{
  "n_layer": 13,
  "d_model": 640,
  "n_experts": 64,
  "experts_per_token": 4,
  "d_expert": 128,
  "d_shared_expert": 0,
  "activation": "squared_relu",
  "moe_layers": [2, 3, 4, 5, 6, 7, 8, 9, 10, 11, 12],
  "router_score": "softmax",
  "normalize_top_k": false,
  "routed_scale": 4.0,
  "balance_loss": 0.000412,
  "balance_bias": true,
  "router_logit_norm": 1.5,
  "init_std_router": 0.021,
  "lr_router": 0.000367,
  "vocab_size": 32000,
  "norm": "rmsnorm",
  "norm_eps": 1e-05,
  "tie_embeddings": false,
  "optimizer": "muon_variant",
  "lr": 0.00881,
  "beta1": 0.95,
  "batch_tokens": [65536, 131072, 196608],
  "seq_len": 512,
  "train_tokens": 1226000000,
  "steps": 10237,
  "dataset": "wikipedia_en"
}
Below are experts of layer 8 (counted from 0) of a mixture-of-experts language model. Rows are named router (the router's row for the expert), up (a neuron's input weights, with its number) and show model dimensions 320-479. Each number is 128 + 24 x the weight over its row's rms, rounded and kept within 0 to 255. Numbers have three digits each.
Before each expert's rows: a language model's description of what the expert responds to. This comes from a sample of Wikipedia text that the model never trained on.

# expert 31
Description: Prepositions after verbs. Prepositions and linking words following verbs or nouns in descriptive prose, such as serves in, include, including, from, than, throughout.
router:123132138129165126129139115121112116123131127149117100128118081121113156130111127172120140130161159132147129148070128114120120134109192142140137141134160126147146100098126119122120106085079092181132130146095097152121130153134142114121139128172153154159154175090099120094127127114111124129124115146142160170148089096106116086097118138141129078170143124113105125136118099193166152103131116121113135079151113121087111142101139136157140133134124119076158119184143161152153167092137155
up0:156160158098088150116124137124103111143102108132127135091144107159089106179096184120113122098104063127096151152151128150153098146118144128086114154163113151146145135147158174115149140118112105139111135141129105148131124164128109152103164122133130125128089183164128081083133093121141127174077107109140105099157109116113135100123119138161137100111111131119138147118098110158094152122155143156132139133071149118161147088145168141119103142118132168116108122121114102121179176162139110
up1:103166102132120179134095155130126131109125111089127136147129099172120138138147122127150128119117114108171158122110133126133153157122085126121126107125153106108131151124156122158147134131143114085094134082094104152075118072162135122124102124096135119089118112145118094136132134133151162150136075161133138125136144086116136086073127116149156113103126164115099124142144127106110147149175125128100153135120129175134047123139167127132151122111127128161092153120129114133097147129106161
up2:101104119094097132146163116141146087140142097104139129128109109173116097128131131121090094115142123125127134124142131142168106124106141140143148116106129163134160110114142106157133160127144133140105147111184115105126151096153092116157145101132094130168146144139147125118082169140129089171100138174122092117145111140140105154146112070110109134118120158154107136089158094127103106098184147128117120131083115117099105127066184126107124148095150164103108149115128116127102139149111097
up3:118149112096149109125162137105144167107161184114140100129080104142126112104142121115117172126133116111096108117151112150135100117102135164119088148149108106132121144115130151130128110141140144090150126142135157151103150124133122162117133116114129113161137161111127138115115152069133124123163119143138158112123098145147120107148142102110095106128158115117125145106136128095153111161064117087103159125115085089116077127135135118123131140110128111175132105098144134154120127105121116
up4:155141102115120096131144120132142135143147132111131123114114134125161210144127156159129149155143116164133137083132149114144168095157113124138066114148174119105083124132109162112096102112160141131146149137128149146126156124126118139128120134147143131107144145116140064108126123132112107118103113103137061111164145138111132126089080087099111116097152121146102174139150183139164097139111088103112094130147122124106132148162148114119175125099117149137099106097170105137121142126153091
up5:127076109162128155169128103141112106109153136101143127113109096117099143161125149125123149148135104109098156139155119125178140108148107110118121145093116141114189136139172070160129126133133113130103153184139105108125125133139058155127125140138123126148181118138119116160108083117113129154135112134168112104125097131153082152142175129140134104119135131114133135126106167115137107152112112125117135123106126161101150111095144170126105140136122135176117156141122118116153099152133063
up6:145070147100121122119149138125127118132123084134130152086127143141097094113123158131108141078109162158110116139157163120096117122126110149125105153142105125135113130099156140094120085173131125108166125127124161121133106155131131153154141115165123114056142120147129155147096121098147133163168130083112117125112118164066116119130101132141103152144113140142146175113106145120175153119138119171136118152189105161114123139145072078169130173177106154122146150157161166145132140131116110
up7:154124146125107108152097127127135098123120183139126119121164125138070088113129108117136139139153104067140118116170105131089126097170134108116173122104164070146157151090106112102127128064089116134139123120116115112180107099180127148152114119106124118114144088104090155131132155089134110174133117121126135105113097111126075169121140102119139109142159104086133131088185097141121115115190164113117145129149136117119119104142111122110139140118128124121154122097123100105102128130128124
up8:154132107148130156141138088131124078141119115108179146115106109108165128108148094172082157131130170146138053125142128126069094137157137132138099134151156146130160161152123092087100138055148148122125125088117157139126144123103168130115164147160120157112092124161123125176116143134125178119120114145143122151151159117114097086115144160148127068157117148108092156129166120089160106144133122151127134148176157143114125135087094141110113137128139055106127137125133111120154087145167121
up9:182133116179148186163122146119123137159119133186179118119136136169116137116105186097123137123163128139167180115138160150127085121119112140146113129129107109126158124136134098103109105136153106114113170117152128110147097142144144086126113129106090112163172135154087122150110087109159121131118139144106117135095148131138138135132093131110088136155096115094113125140124118124109173103148105138115156087081143120136172144052125134129084116148148180127111169107107130135131154147115139
up10:153153169162166121146123097134154124125058108124111108117132074154120131166115119101120130152137096110133135071119168137170114130144139122102152115117107129150135120101124142111108121129126112120143107119151106109151077124138123116138129117123127107146122091112099144110141160149115174093106139123133118138101108155108149111121134148129141157127109140111142092122115121111133134153149136127149118153150122135189198100158123131147122116126126137118132124146141124125101115143148082
up11:109163133155106118125085129102100093131139114132131129136151119143138123150121115139140129136123144140118130169151130126061109182158132162123093076133128152183129108114146157137122140157110126163108103143153121137070154129124129089138139152122160104128117159119127105119137064114126123105076146145119051156089123096110124135114082084124142150181126146174084136105108142181128139122123117153127131165125136134144138164157140112160120107112141157116090142135153145116165150129167172
up12:129132168115162158114111081125073107122119144140169127132105092106163147134099129132157123133150155144106128111107137156094136171146132132120126138118102088138131151128135111082154171088144145128140127147154133123128148119145162111145083129098136105135108118105144137130146097136103090118140104140149136178102105114104120172117097111118132155149150128125086111183076137123088113107133159108121104113160123119131122158129124121128136133122156137163138157123118109114116125168129139

# expert 40
Description: Subject nouns and pronouns. Pronouns and common nouns after the or at clause start in prose, such as they, them, it, Earth, city, people, water.
router:103123147148154101155103144118120118095117139167140155161129135145128118101158138128160129111152114135126143123108135117131166149129115126116129103138111141124144182118125113141181100151170112164122105082137146097083116118141098117105082162161101182138122094146110088096156133108142139096150131177137082149152114123167163149144189159097133183162134108145124137091128146157118114174106141132159138139110132125126109175134118124122135132123120127182093168115092110124147161127153176
up0:122140135142165093157110139145140137149093125124128073129137128128106117136166130096105164109118159094106129128165175116089151095137107126116122114122122082122120158113107124142129133173122179147140086168121099115130129123146167073149154128125128123142094163119130134146158096090137126113118103159130132129122109150115098161160161155116166098120116144150104149099118129121120149106121118097143105159089144145127093137131147148124131137123124134148121121134166126148101119150088147
up1:123120141141165101150150113152096170144157152139132123142137124173099122070127119157095132112137091097113145129087158146113110142159142116136123124140114149114153105158120142122129136163150128164113167120133120118090149160114156130121106113095110116126159134181124116118141176113108123128173112107150093121101125174105125152099121144112143151123156118141138137149090098117109070123107153135145147143122150099105122118114105128090115177134123121153168113152148176151116148156092119
up2:111173137156117154105123105154084119133148192144105162130154102094155123138145126157120118125141111127143133146121080068109140095168144122155097115100135130130109111131106162114122116127130120151121154156151157150096169088084123099145160139149126128116131123115118129126168120095136123123100103130108145109135122136102142146145120107144149131136142105133124151137126117188142098098137141131106111161082107150109135130142141162111123146105129137162101137123108191129192102158151158
up3:098128125111123140143128093115135112108122098088150089095117105133119138112130108127154114101111109175148130155124119106150117107132117134082158139152161152128158091172152123161117140100162153148130106125115138125163163157166141107125126157128120126161106133120137087095130114140096159161063080140085161158114166093153144145209078121108140182142123139144136130133104158129155166130152141134105148093137136125154138094143151138130131107125126120122108128169077188120116103065098132
up4:110137115146120117128164134095103122112130110120126164063135144146126110141171134123121178133152140094127095132134124080147160109124121116096112143138146120167103134143121164143138124129128165141149143136151138117120174099107185150134132124142139175121133091146133084116142119152166119147137115166129079120152124135112129099156113123118127106147112131153133116157109101122161074148097120153131097094138122139187150122129140106134113095163151125121125059100146142168181189110099076
up5:210169127118125069135129136139138145137108144119138114108118134123113141151127115144130149116160150137143136101147139132139134178139107155128165093127164136153117056130125113123082125163121132151099091133124150109119146114126154091124139123141082169094132088119147143095092113126092126137143111082118157137169144166166127107145151140113102130094129114133158159111126161143080089163112142128160077120114164122153157116180169112133158112140168139143150173120130139105139180103135153
up6:093163088110172156154135116120093106156155106126140159165129160127148101121148114145098113124111164127100116125133111092107123082165114144163133103181128077139098118166102101090094170136117116105082123141163055124137102138086172147127118132158136102157152081129142127161165137137107118155130085141139101160120118115150144164111114137125121115126125138123110140127140182175135163140101141130091108155143129129116151177143132126142125170145164129174094110121141139167116120121106142
up7:115104103127094113135152118137119080098109090128093114162138135167152100111132131127122161160147137130107121146100105109131165132147092117143108101131132097146097162175103168130147117096138118111094106118091157152096100113113151111146158108151140126125140168127137144123149134107146176133146124122099147160123112141168133108129108156137137148119119139126073117134148143158155125112135144153130082096081111116156119144111150124137131113119101125143082086158147142154118128123145101
up8:105136127118115114141105144179122169137185106121131135118146091143177122133112120113127119137131135135160075127064108132168116116120155112111138089112115174150138143144130118099154101126144134130142117112151113128149101115172148095141120155148169114137091159148132123150165096135142148125090159163109133109157085184133123166117163082139127125103122152109129133147109101141145128176150126130144146191110162112135141131145132136153113116161096129122093154159111120111139140135123121
up9:144143157130124189120173128133139099138119136083112101124153132126138127155120103109146151141124151111124131132133142144127146115129112193097154105075092137130155135117052147099101095131138098093112160108125106170120112121098139139117141141153153122145118142129117107141152140134135115108128140133160115159145137088156127110092166126121190133161145118131091105103166160129115142139141129158139102099160139107121100158124105142136129133131126087134121164101096127132115118121083149
up10:140124089103114127154098112143100096147131176115120151130179189128163091100122105117135071130113099147161124104128115100109136108094150122143120145115116119119135083119149121118066136125117128121135132118143134112188104142118125167127146137124161069175132116102102132118119076152163162133124096125103145143156128123089114100131107115149120105122127150127111109092148170124165166116160138084123106111183117088118130125140147110145150098125111100139091178134153124131176120127118132
up11:089146125140149096134099111125133174089095136125148065144096132164120081139163096161146130135118141151103131144089096142120134151160105156142105141101148133119170130124104191125105090148099123085127105119154143162141118092091138123158086121130136130106098115167123150120095139140101110138114126112124178168132135111142115164142118107113157085110170176144078121117123164120120075140189167138116132132109154128107117126108114145134136185150159081111145110143144160068149166157092139
up12:120128137145112135128150104148135091088145091112146161158112140146121131147163146083163173112145117071153132137162132156098136087112144105118136169161135085172110137080150161126144130092119130172089117104148120133128125153166109139119102136131154150183120127147144136149152157115128116118133123124131118113112114100166132085112153129105161091136111112111155120119114064173142117157133081116140172135091092126122109107113113089158129100080101118168124103136124094129087134160095097

# expert 38
Description: Statistics and quantities. Words leading into figures in population, chart and score contexts, such as population of, estimated, average, reaching, plus table pipes.
router:121123151086146103157151148143104130140113093153121165133144121130137123135111089155086150135172130185100148143146123101145093087158127139151127126154136126136131142132084108145123127112166141155140116100115163139091127132104152121092115115133184157108129114135133107143121109116136146105129120144146118132101121143106098158143107094115120104152092154116123071129070157163110184135134133122172130158144094118099122101105134112142148150147173060099124139149086158148127130154101129
up0:143129103095133152146124098120146151111110200146133104152146152104143177108142161119154113138094120114141149117120101118151133128153152118129094168151100138131161146197168169102084144110133142110138155130126133105148134156136100144111162144157144138112128114102149114117108136120151153174099146058114151165105128132086126142142096163090112050124140125111130076084150096146153105100119096150106155100145108091140096146120136126132152082108125151122164115093161166110122136135107099
up1:131153139065124100127152090134138141123127103154139122176101106082123133085151140150097141116102129120173128093161106149078098122097099151121115124159165117106145150114146141115121085103131169155110077129105088117102141147090173090087097128143156125154096137142113103116139095113124111111151128145165131171155136094072143076144136174147141118141175125149107146161153141124113136126107141095129100123123121133110106121120142139118099107073085129193101162155084148148124166130121103
up2:110083131120149120169164155123112151101097129136158101102145097087113123144111125130117162164148124133094109133135145124106084137149129110141096073103135095109108143120103130159158134129122184163122116128151160164085154130103130162139119084097121135087138144130150166132105138084116124134136126144121101087128140099166098107098142135132120156105122106109092116127092115162135110136180184151123106156081093113062111105108133120145163112186114151133107144152107126168162132118139158
up3:086147135137170136072138110140115173137129131137164162131174083092129099152131135133108122112102151141135157141161098139154093172162138101152132148141132163151120133127130092141135165100130138159131101138135162117126157136113122115129166121135122162085128126147088157100117125156124169177153128137167141148088107132104140143146155116126138109130137129089157086138111139143115180079154111112112132156119089138140136130163117144168149093102119130148089126141157143127139151109152162
up4:140107131150118134145174114127105133152081151137146118118137135107119101116125099133147101130114120161118139133129115133150082093118140129141156144110162123113117137153133111137105150140157156140115116191107115139148132165151101111133105060136160127107145129073137131148155143135074112129157117117131116121102164113106172116146144142136151159179091088089165189139086141096142111137171088117120099069134127141126115141127143095160103152104145112111162130105113105144154113123139118
up5:112086155131125111146100118077121131124125148149099162152114118140144121150137114136107155108135142126119116169136137103141102117167118155107148139130107088136128112097109104135120163109106129110094145096117136138119164167153151166083176135153158084133171128119102130130108104133133112146105107165158105099158102080146157136151137104077137109117112124129086165145117113133134104129122095125091102179134122159130102114112166094151132089158155112159105155134151119169116141135111132
up6:167112175149103163134117156139126163131146130158124097090158132153134163158126170167167146092138148131107128107115121093099153114140122088152134138134120136133140091093100114156146131136184161125123104103098117136141118129132128118125141109132169132137104133150108178089155133086123144139113126132152164068125132122142103141154141135124103162107137110098105159178114182113127107111111102134160125145112134096150154150133140111087174133134136073121142152151142085127177122123121136
up7:166131120077163157114127147153123167115156148163147102094095175124127137120100164138137169150169110136106131167082082172140152118112111147127083130131141100122121114103085087170109081108150108123099145149154107138153137127125133127105131120142127116140112093142122136154085129101126143142097108094127122089117093123142120127139135109143128143190111134120070133125115144139085102138113143090120116131111108157134116149134139129139118118142127149092135104169156145156112116148128142
up8:050133105140176124122150133153083152138144099131112156156117172098118114114130135116161169119140110141123135125150137164126100150128125099128145155157112107143137156118178114154135118108120182105157123135164127135131144136128099159160102104137163120104114120110139119131126107135128120120126118126153151144114126152119125122133151120125126123157120089141111132156144152137120137136130133163100140129130130093165151104138150182173125150121090118140134140097110079134152109081116141
up9:068110092148122115131101130118166089108158137119141120122140110116139090131096156161132141125039130139118166180100115084121110115099163128128136091150142163164120142102169123157125177155091118171126142152123122125138092135131143116132172116116127125148131118121097126109102121151137134147090144136162083129166129124141140100111122095116131139145120139113083129116086141130107141166125139089120113150122056139143135105112157109125126122106099104162078134123085111194116108136127151
up10:093104140108133122144086118124092160154158164128133115110153154107157166117129121173166138150102123134119112109104133135110104110144155119097099133082110136139123168116093158127098143112144131126108130163129136113102125134108119121108109128120133150099141082140152134109134150151105119138137129147087139106149159159099133134114139136142088085113115153084137139106119123143144111115107154146158158109124122138098120151110154152128112126067102154091151133149062141178103133137087125
up11:165097104101124132124164104150128077138104147113118128101124135138124113125148121139164154088177113135087170113142106191176122129117132113115125123133127132110127112155100084109116165123137150147142099137118120157125125099139153157108163169118110107114148138163133170127135152061158129110144147121087120133173159124114163102138146122156123133171063124120096117087132145154066131106139134105159122118158119118141117086141117128105118116128131136153106100183131151118131183084082171
up12:114126130139135092131132144096126113144124123141159140133136118114123126155150130137074122068113165141145132163117145147117191126105121123132126128131130098129136079154147097145115130128120086149103118164140105120120127137099130117178115138170132141153139117155125116091139130135109149081108105114115132126132132134133100135138110154190117112152161184114129118147068113090122143209147154113139105126154089132105137116148118139118107155142156119144117090145099142168157172138120154

# expert 12
Description: Acronym letters, institutions. Capital letters and pieces inside acronyms and codes (SAP, NASDAQ, RCS-8, SR 86), plus words like government, police, Commission.
router:106090125119096112141107143094116120098139141135119103110136158115145126088122134122118167128079113079108146107131137137086146087163096065171096100165121169087150120119114135095133128148153140100135113109102121116112167138127098156115102135154136119133120104169121123158174126109110113146112166189139095132163148162144129125089130135149119133156135109140144095086159108136123160144163099137133121133118150126130134112139137130154102122134141134149115155140119078130122125156123173
up0:165140100088162121126136123082148176100127136101115142162120124126111144135149088161150155074143156135104139123146158141139142145123118130155108093166114150121132087126107101122108123153109112109155099120096089146103165105114152103148112098112120129139131123122115153133129142074133110152102107129139096124159130046133140110125118147109125162114106081135145131150130123152119140122112122128167107115150120132126152132110138140090125083100095125140118158145126118151147124156128149
up1:142132140120161159135130131120169157146146117146128077127177191132138125133128113118138130091132116131130122112102124120134135146107178142124105118084105133129095145124136105137127104139102168143125158097091124097076118172113125092116137091147111099125138081110149139121069101160130121131141185117119141130150120104082120065116155090109134123102150107166126094139083170164104098123089126115108139119117165105167148130143135125147148102140138135173140123138130107139096110144153099
up2:138122132136130122141110165082128099119080160110096069129091159069119115117102143125142118155157112116129137102134111130138123115120103134181119122128156097121070083131101141175155153139125125132110113094146132099136127116110151124141152130091119092145163144145116102105167138130156109087136130146131104129147142162152141174074102146104106086098116125078131125146135149110115089070145128122114096125133139187146140097169144125092104157145093099104150157111136203114142117129162124
up3:161139121151096131139128092116125110157130076167106116106127144119129120136119157138117159110128141148161143127152145151095133094137205132156085145100146148118130169147166113168083137173126140113102158084109160127137121126135145137136093123147143148151092125142143116114107124116118123070146141123141191127155143097100093138118148106146102095131132112107125112142160131122123171121122180111130132179116132101100104137134156110141094143137170083119110141128134141139100158127153202
up4:148099103155094130139165084083137103107112123083141144149122123073144132155145136106136125107153129134175116142115111157145137136133105112135151123156155117135163144113155104094148115123131117112154079151135138122128108115151139171148164178113140106143135121132154142129130143113125178134128133131141119121139079191176104155114124111138147149109139122129116116139117103118090108119096124144143144089110077123156105110136133090092096126124122115143067096140132116146152172130114150
up5:105104125106123151114120140064092103124169094135105106139161142105158096129090109119133116077188136112105103109123161169097138136151101077106139101157127139134124129121155133135140147078137130097096109160112126141123140131175125102139147097113187097109180131074133097124101132119137129113120123117128123109140144135115151098163093149154124150097124086140128119128126112159125155093195138122139161114154147103135100124115107149111095122143101148119139152095118123142117131138134112
up6:110111165103161112121095140136120112171126118162103136160138111110092151116100157154129142146128161167170096105100113137129139150146090123153160126105136089086135119109162141103131069152137120124128141163109109108092171157062120093110139132122157099171141139095143129128115120085140149119131147125083114131120145152156163131172104132182136117162141095125103107133125102139154156176106126176159095115144121160117137138122166109106109094143179129129102118129101182116142142106157123
up7:076114136137100105185149103087129132152150092127137103153174120101134128132112154121122150121099141136143129118182108167102105135169135106146115148117111101133128131149143115151133137122158106123135144146112117151121163135164137105137087169119155124145125162102159118148150115136112131100135138120120147118149133121166124096173130103147104143138127159136145137132118155107074130081113143146120110106107147104096114142129138080123086174131117124145127110115165152192167110080125116
up8:140148128137118118126138125092098122158112132088086120139162113094119074152160146148166156144119133113152117077139130133104108169122140114140149145140156147153155126059145133098107152095127165155124125094176128123136126112138140132128145144106139124125107157139145146117116143111088107118158110111143162128130123149109146102103134138095079118118166094119153190125132125170159156093118062140115109130114152129149111155109072104162078130106139099112141132075124150170126129115162141
up9:140101117144130153126116148129096092174100065166135121147109111125137099154104139124115125155095147121115144111141145109113148134148114112097143129136140100083139133142123166109096143119143147097147088137097059102148133134095110144140156120159112135136121110139084145116119147121129122149102127115147107138152100109113157108110082121174123156179150136123098130141133147115144171126107101104137083078132130130125145139141140122089115127167103109149121095194137109123079136138122150
up10:132120162169101128135105081108135125116166105166096091159113114126152154126142135164095120133126118126109095088125114164117115114136094150138162104096127074124120103135140122145183100141142103154132122116154168123110093162152103150160110150133141141112104121133127125129111155099140141189119143133126097107126150127110112133101138118132127106162106136100143153170130058119128108175125102131087153121165114103139118163133152125094113088106138130175122124079153154121132133128128095
up11:134119122118165152101139134134129120137122136131135105132153100149083167142129102116124129141099113094127143150158116131112077140145157159138151158122157161094152091159144124151158104103141124110121107121101119126148106084135093112119100144137164196122082154153132128120095120136107173146143124087116107115077131099082089118139097157134079121110118130130132134133126124108091098078116153124138144126114180147105098123143131137098138152118142120145123137158129127150115156111134131
up12:117136158125117111131153157133117118116127142113097164125111122140141137113121120147146086111139180083132180105110123140165148105119115147128177173144182151113105114146084069117118115121143117141149110138138154101087135132126134085157099142148082148120106115126111138090186145124107144119150123140109152123140142160112137135142103134136137118148089121148140129111114088114101124132120168154108125086126099150155093092162134158125167103114125142108104127124146152120114111080123141

# expert 10
Description: Table and list separators. Separator punctuation in tables and sports results lists, such as pipes, en dashes, semicolons, bullets and middle dots, often before numbers.
router:120132157079123128131143100152127168150151157149139110113129091119180131139080111128135108143118120105128130163139115127133090128130111121093109121103106086113104108146125063121106127140152145147118120151129101121141114136141136114124133089147110133156121097106076100098090153126135170113142113105158169146099135099111118115129089108111128112091135163120096103142135104138146124117143093131105139105112118137109128123127090135140115167127193129136179115120136134140115104095123116
up0:108146103159162117131114084121134146112121140122150095168149093122080132092127154142150112142136101125118098139150102134110134167139169141162162128117110160118184172129110123110138114131129119094140135126139147155146161120124144160136128170098098170162086151134153137126100114174112130189151150105123136128101117086151149114144117174153114091131083133108144155151131115115111121081141130136118099092125110130135108129113136150108099127149123112104141103119114155165144125122107107
up1:136132155117127133128171103130130144106125153129112152154123143129117134085137141132131107118150129127131091103157111116108141144158129149153114131092161144125091138133155152177122144165135133108117166106098130117190100126117085169068114142114133138106129122156133146117153112117124169108140130137141123131106136142100157174142123157093125111139107154154114158116123128119153086135118119126127174180153082114111119129131108116118144146092128168159146136122157142108142116116136132
up2:119097118070127102087140135103105135155123154082130100109147133142119107120102088104156133102117151120119164129116160120121098153192087171138086135137135138140085138140112131121149113160124128091147169083125138110137164141087110106164116126108110186121139132117106099112144163091146131133087118121117112091156133169151149123131119122130115124147149133118160138153093136139085155112123109139171106121113139096106107109117138159128131077125132109093126101093119132144081132094130166
up3:121138103087074123099170141123154141117072117115068155133137153122120133126129091152165102148148130118100100151114122092125120130122149140154132114067096152111102136131083097113106137129124161133134129112125141111141150129140150174124132104134152194108120097121123132139078127106106065112200125117131083123123121136107116130142131147113114093146149111161124127095133171123151133094109110125133112139140125134101183143106101152130169119114142152113126110126139158147108093111124136
up4:108173116146132165144107127106099104135118135108124131150126148109090129080087118122141123107119167111093155124147121087111144128122138118146129126143117122148124106185126150155183146091176159101141160114114152130113122114158117102133159134084147135125133171106128123132182141160104122166110112145107154148139120148138116136126113157129128101128109129133171135121089110155100139153160131105146108109145112167138145148148118169091146136171108088174167093128166149119134095167152107
up5:125123121159134167129108128117125135073156146143106110126170133144128106169152152123144127082140130105112118120136126117129129096145149168170106129076156120091104124094108113129103139156128102107133119154105094182165124146113118171099160156163103133137121066142065132142152127109101091142120157138175096172109116137131164101161175132108082152117173134138152156162121159108100121138128131126121100151112117139079075129103098143194132105141094111127176096148155097132109111096097140
up6:107137109129133142111135115165086125098131173120098131200077102137140118147170148147160097074157107117107121133176129185102097103108118122136147138161168142147157145130107107121121117107142113114101109147095111102130137114094110191150127151112126140102131103145135134123124178113126147137153137143146136118098154170139137128176157176126144144143143131169138139157096147144126147159125088086110138157138109133118110089124151100132166126143139123167070109184094125123111124129145099
up7:132083147119164074126159092170149123121149146144130113100117139110131106104092123099123155118126131121112119142122139103131143155148060133121130164151125146075141128182147086145149134138168143130110142084094093129162145136101108127123094108131099132092123126148149120083146129069130149121165123102095102141157141139125167121161116178128133137091138123102143114180125124165147140126144152129144103131127072142132162148172118138102124158079113174093119129121129151140152144143114154
up8:106115138132105118156167156159140121139162155129126122129131116110138166108115125127139114126096155142127093099138090133146099102135125157163154133109154093171144128138119146157153165078121143169138086109138150156116134136133145102158172118113090138121140128113127170135157125141149137115129145136128147142106120169129106148158140159126107168126108173106117163099161109189148151112127074159118097119128124118166140107117155125151118116132099119141136125132098139182136150141102153
up9:149125112185175079114121135106177135160167130126111101123147128108101112092125135127107122148167159125144148129150106085135092126112097141109175130121107118117101118115125149132164123129136122130150142130100167159150117107101148109112125108140105115121126131141144138109100110144078134161079140160130151137129124147115110129146143142151115115099139156126110135105139151129139126101123098141130127167096131185104080109120102106134119137127084133152107158096082163115129099108142150
up10:131159122147117123123115110132126140137114079112137133154130142153099126144176173113107143124159125096098133157145124106156144126111107146162157130112105127097146136156153108146149135138138127132101158114105142190163116129121128105148118132118159144112125093109112107134115129139143166143170161128105115168135179130143148105124112136123079122171081124116139148121147199133104153139116082140124114084097135150155125129172101117111171130101159155118154119171101136129110122144123115
up11:117116071161129083145140092140180092136181132152089157165118130150136133127124124124163128152146113134087145066100107148151146133113164071129140118147130133132099131101120157160142124154112154163129097152111100160130112126139143101074151138133094124166101132138096132112140075158132135134190152107136102130125165117137124145125138110117125143151117147124089158151117147163115125087170138138150146163135116110125138149127137112123111121117112110145103155163151100156096122166131086
up12:107085139137136124134123101112101080145148114101100085116097125150144184128146079129123162152141152104103126160169080135123100114132150111097107122088145093088146128130118128162120157147133117115137160123142124103134124149130161099193137133146141107141104111097092109119089177143156146161140107116149131150115096136167122127133143094097144166146080092115173125131163109119129134142150111117146099086160124151126141117094134096149125091095126135134113147074137115113168135106086126

# expert 7
Description: Table cell separators. Pipe separators between cells in wiki tables of sports results, statistics and medalists, plus section-heading equals signs and semicolon-separated stat lists.
router:125120107107102112105085108148169140126124154124147123072124100095108066118106146104125144146139140108139176125152109161127102107154117161161135101139103103142101166145141102127121151077121138155119117153157140144106094133113090104124120104077139165161117119086118102120111134118166120097109136165143151162062114189109144122124124108117133152089101136141184137117105126157133147096114093104123112120140151126088151166130143105138150150148129110101154090116109150116106105131127150
up0:146157109114100134131091103071107139083130173133103105114128172131118077181086160113131180095134122120127111125159115129141108121111133142145114154133138137143105122155159117146162102106131154145093124100104130149128124121178153120129114101138094134132121142166128138150104112135117108142157117130100131116105113105159118198155108138117122115080131098128155095125125104165102116111096133104153136132115179136111092139115070165153139100128145160151147096121102128138125122141120151
up1:139096152106129124124184131167111142164131133134113070138134102154114117151114116098145119098086142122124128134102131141146113083154143146130141086097137089148159126150097151145122102126124130099120086159172121104144159157118143112122144144126131108125144092114101173138097119093159136137127134080130130109149114100126148167147091142107150140094173136161117113131124165120106135133076139159124142157145133132152113148121095183081175136097138119174145108172158136168141122111119130
up2:120102112110139135136099118137117152163110138104147119137143163142095104148110134165119158122145144132108109140120122125098130102119120141129102131191137124113163125130077177116121145098151150121098185111155131125122118062144114145122131172117173129173098107144135116130160122140142112135112101135177076125134105129110122105087083095114136133132136071141149148097137155158150131125155118107073145104093124138138101154128170165162134136091151131178179138117097142121130117163116130
up3:156154147155124126121123150164101152163129133135118119122103093073146141116125129135111096070161125151108103113139146124106130124139160105124136129098109171111101118131123164123126138115110148119097141123158117144082099148096141133097158136089106172135133084106114152080110148091108118125138118131121130163173156118110159106140129154111109113170153138136092121115139141151097097111109142153164134140170120118141107125098114123159076120095125176123125147113134097119134133125086120
up4:114156140059083140122132122135110094123154133174110159133134146109196119130151100118108120155077144122195108164092167136152159145109143148124121130161065119102099118159137148141062090127102088128121139162126135144131078128123131115138122138131146144071161155155151113091107124141127110146157117128102113112118087161138115140116110143142107095136135145157090127118116135116088093164160158141135103114135121095125171157129128148160147115104152117161130189180176123123126124154143118
up5:159130132136137133172127114124124110139103127126061102128123105120180127132116140117144079112142138137099158159124112144132108100126121139100096089150128132134128134147145142116133105170094107119165104118138154099129138126139177136148138152141125127133104151103106127127149148153159145176103147115133116149123111091131141119137136104146098173111102102171098130131119134119157122157143072110100102163147105108133156120117095166128092111086132154107121130144161158152140142141138189
up6:133130142114122118091109143146134139123158105124114095091150116149112116102132113121119134103076159104133141156137130132117127143052128156134111133114123082109124147113106133061145093061106148112114136139112162144124110116132131110138108122161130120117124092101198116122133142114104132129096126115079116132135137132118125108146106100123119168147197108090125168114151116130137085160116110142157121143139105105128089173093123111088137107123122136171121133125141119133112154128089114
up7:134106124094151108068137123115106129141124141109134133121120150106152143175124131187139119126103119158119160108103129129127139156131113106123119134124119167155156115127133106106114128123118166121143140149125148131135075109134128086132164121141111104143133092136159132130141152123096126128178090123126179108146147116092136138107168099146111121167132129138138138117124144130142141091134131151106091092145116104128138199148157158168128101115124146118137136136107163100141118149112132
up8:139096126143160125126161139140164147121180139145173114119135157144101145074142142074114111142079143110134123111113113100121128103081137136141107157094157147107142169112145129124142123156109206145114156164113104135126137136122107126094101111131145145155135133147140134150103109145186152128139134136127132093099165135133130138127100141121128085114116125108129185141095134123095143089131171118127162126143132153124083094128125122135172148180135165113128114143084148157149101075118148
up9:114121136148128128099129097082131106105124103126116102124087120171139162166134120114148146132154155111088123149141113105159140126131094129126106132146141124102127159140072109132101148063086101068095131148119151095092124136151132092151113146145136119142143149165123142137124123146136088147137132117101139106133153131130112122122144079123144140123086128160165149131138117143117124131146117129107148101124105134110170139182140136105069124139134126188127095129100120105081118155142171
up10:144113150097121132160125140163147115112104105135165143126147145121158071127128132087120155110127104133142145164099154143127139165096149112141138118093189123112143069160154106160133109138136123127111110119127135164131071115152143130132111165102153102130123174122124162129104158143138142138160109140185109120122112149124147163103135172083130118140128143144189122117084132120156120155131062119118097135133144145120099118137119121152134120117115085126088130159183139139104141131148172
up11:120122129121102128118143068123121093097144114155169165145083130113151110087129149109189120131144127141130114157098156085127131141095158145095144115123173158131102137110125148122102084157111121162115109162117121131115107176122104087155169175126116133120125085149103153151148157153072133101101120133139144174138101154134103109114134077105109117152143106149128141143104095149126115162132150130175090145112169164104138057123159121113138076121160117144125144125130147139138183143164146
up12:158127110094127102145153107125132128128133185156111112125144126125097104117119165153167096119101133151124135075113112114125142089126108155170079172137141108103164118128084136143137124106113131108121119098141134126110115092097157121156136099103093167147126134144111159138105157122134102109130089104092098164156116142134147168147143113144091064131105084138113100115139196111145127124154124120128089116099155172112161121124122141142160129126106138140163099108128087133105164145147151